Experts of a small language model.
Size: 11 layers, width 256, vocabulary 16384, 90.6M parameters.
Below are experts of layer 8 (counted from 0) of a mixture-of-experts language model. Rows are named router (the router's row for the expert), down (a neuron's output weights, with its number) and show model dimensions 0-255. Each number is 128 + 32 x the weight over its row's rms, rounded and kept within 0 to 255. Numbers have three digits each.
Before each expert's rows: "comes before" lists some tokens at least twice as common just after its tokens as in all text. This comes from a sample of Wikipedia text that the model never trained on. Tokens count by the router's weight.

# expert 58
comes before: " ", " Votes", " Date", " %", " W", " Team"
router:111159137115073171123124084120155178119088146178141084138149154168153131153129175144139161104080075108184145162169163125134145065048130092142131197137200117086124171124119112088140176144155182107095152135114123143215131081147094112131105125137167162122124085177095083082102136145051145086119138115143137139112112069126137127132136141124136094126193087138170076191104127115143163091123114126115113144170123115099163123100174086165153147106123133134159167157132147113107085134071098173128141160139207158172153186185153156215123144137124136147164115124151131140104138113159109215156134129116078167113080142108148162121124078067100137156110087108184127111146123178103212134099104135169120099169136102072137174100135100079135115124129180126140098108131045092138119107103133
down0:161131175111141133119062155150129084194164144076133102106135194182093141125136084142192108164160182039223180123112136140126152106115170109111129179106145103114136088160152082161097142128130126141119171110151159138111164115187094104124148127113144179071143150179188182153149136112201128122145085148157120140170090073099184127146124151091098110161137170130151112182154153101143144209110137103138093158171123136149123131159134133092148114109123129169117125205102115114163117158176159134146129119165121179166074092108160156120182115136106099110094098080067133163091087133092160135148148092154112130097139139126140149071106106139112103117145183140117143184109106114152050066113181156172096106159113139085098119193153104084096093114162139103065145072105120118090132106152148

# expert 62
comes before: "The", "==", "|", "In", "===", "S"
router:105157152089079148115143110130067095156126082161129093115145168139073120111105087089120104078130109133149163116119077174124151129092121138154105076078135141137130176183163120122148098113188137185082157122139116138087171109135117167089132115088134105113091139093116146133085129177113158103184087152150098129157172160118090146088105124097133169106126094097109086102129081159135136085110180110075091045146150089152078120155082102088112104117156122142107083123074129189132131129135144171103163077137098104111126111135092073142143181154080091134153081138149153071080129106114113087110138121099071117112122047197172132075166113092113096173144119130076127180110149060142140185146188146150119084159104187133110106094092084107098114122082085178128159067172123156114167190109072
down0:122183154163126158168123169080072149116115114102115119185132159090129138153177105081170161144167120060090096120110086122157101164180142102155168112138102129076108090121087104106091175121166105118115161136161101118171148135149134137120110116016120133053132085085139169128137123206135127104122120145097105097173095095139157180078111137149189157151069158081093150051118128112123137146076156161114205152092142141125152139142103152129057099070166079130137152194080130131110086134133081163152097165156055121126151124145128113158178089114186121166141119115121133112091115153153096157119112185138162183039168134060166102167117133150181146112151128135177151152115173098173132145149133161139178122132112111141114167102128121138123149124117073101124131148142113134126104179067109

# expert 13
comes before: ",", " he", ".", "–", ".\n\n", "\n"
router:142070126165137162106148105053094135119167141100119120061124084141143141114124125140084159082090168098156151158147061144146170095211148150126097159115110180110174067122120129085170158101140091088111097154164110186143120183088137127088108115104189126106166125120096112095138108124147145118065168101169103123174114124113160166103078140178104126129116152185151150148140126114092134167106170108159133132150103148164104193080108106153089165127127155109123070148162143086170107108167117157054136058058156118126104112165078168132117175125085104191167166124096174143114131184171160120121127087145197157145109129160083128142124156141111128086142113167138169107170131145164141072106121110119132210093153086129153129116155112107189073115168177152114204147139181126099106084140113
down0:116077198089148144120150189138086074127137110118194140101090128149160129117133161145070101119090146122177115103141135093162116115106123123137128115101109119060095127149176165150163168131139141126106122117101174121141116136135084107135136076155169109181165105126096119076111140077151157107151074193118115139128133181135084137111153131120109151119137172117125130114155092073144144141113153140098141120098101167122130113213176102111141075138215255151134060145181192055167094130085136125101135182082141120120158095123125167104117122101099172111096070145143146103125123143135179134140083041118108160144119195094119121184134107147135143153151091101113183105099158172134066106154145172074110077167137145153113142175162104110185160101151127146173127088105170146153116166173118

# expert 59
comes before: "|", "==", "===", "The", "|---|---|---|---|---|\n", "|---|---|---|---|\n"
router:036174115070141113189140132099091062121192142106151144102079168076130090154087114140144109104098101089165119077173120092139133109073074144149140090110136167150108099145107127083141093173142166149126066096132143143108147160129162154143158152113141159135154183097108096163136117086191043203137153130133104157142156098081104112126090147156139102182090083076137115127171100114113136126105192114075109131129152129144087117139082129149141103104113112111137135181171137137123128176106122124149082119121138082072104124151091125137116112051114076106120171100096136068105140122125101149105117184050107165143156178115153049171147080142153174166185111153136124113091130088155121208131136117112141104165105151158103117083176099158100111170158144148153141121132160116155116044175122
down0:183103116154167115101132056144124122115158166108099161100117083093119202120140116183102100080124077182175157140099159067127100105145167158138139121073046140115090129153136194196203167142119161146080068146113147205127137137114106059132113109111116124137160116077124062129141182104116152089095135157126094173116130135192172140102133113139119136131123125114138063127121112152091127111113138129125103154110093126179122075096127087120164100151101141175073113165207174129094088136115112133130153103107114124109184055162136074122151165092069162121153147108154149152086155119169117128166112131077065125138177128074103122174154124130208163133132114141172107146159116109169157111152146083106158128137086128095132123097136146160173148134194109156122135187182144119114185170102131

# expert 51
comes before: " The", " He", " In", " It", "==", " This"
router:098187192096177156153152167093166145088128143143169160169099169147087141129159160153101168130055151171155133121145083161125140157122171116127054093142146145170145098158169114091160145117137139092078165104161104074108086150154126135146099161110128102134135159133106158070116156102161168142083095093164099121179131119152134107092116151103094147150149099162156097142160162176119155119113170128098141178095072141193175153143082118112107121122126080166182125097139089159174102117106123186102175092146098122144081099165090077138111188099090120166102142090190129099116099139078161133145115146119106143110151112096094103150150125104076143102125063183154093197178124120126177102087172089116177127182120069167063095106063100092126143085155126115099135068119113154138054112165116
down0:191088109106140058127128147146154102097157101121085139109120126148109200067182085151107112115134164117115094138157095102179121086129123167141131098099146140153138153155065114141124149145159094160161126130118100121057101119138161162157169117071093154138091133075107096129145123143179097099159105127148169120112143123136148115174115141112187173126109143064118129097161113140134170101181152115147093076148052016130144119148124150157153176117134072145123172122048076113097130151079187142076163156060083166112121114118096086177183092168174093150193143133139128153125099142150144095126103122127134151150150101175106155105135124121173121137094130137174135148126101152129160081168094143137134120126116160206149110181156152095108131114126082083165066116163062108103080046108091

# expert 35
comes before: " and", " but", " which", " including", " with", " as"
router:098134152178180130119094125128146089086079165127167086080154088131131142112121161155108181108173138129145110133087101127092129154134077116140132108162112103181148132068118108076139116123146109065115123172137123125090112124120130099077111164099085129112178099149155116107074115113170163099082150151147110137172180134130172155114095176155125153120074159109113086187116174074159132106134113066087103033162152067156123191149105070161095106057080183159137081106095099113182093095194105144099138115116108156209069093155165124112167116087151086140170122118110128143118102091058159126116159143160164137151162115090112126159127154109173113156137153128182088114130137083134173104064129165098156131157133117094124107117118101095142166071158174078124110138112186073077110118087109
down0:117180119110097120124106103026111169097090162148137134127186201125106111101113125111133133120157157167141129164119083120130141110116113194081077172125125118131129208087123135155117172132072092149096169091173149169100077092144153112118131160151044109107156163172100104098102092117148140120140085123127114117130164099042078130123141101155148092108095147142183130159130141138085170107138127141108052144182102176116107031138181121151130103125162123148126175162068155092137095135127090121159126138131103127134094129140141124161106088096104157137073149115146143118136084133132103100114112143162082133160117115138120111126054117012123127181143134117122203120132085152177136149142181126143077123134047143137135102110116060112175103101086158106118146135132079068123162168081102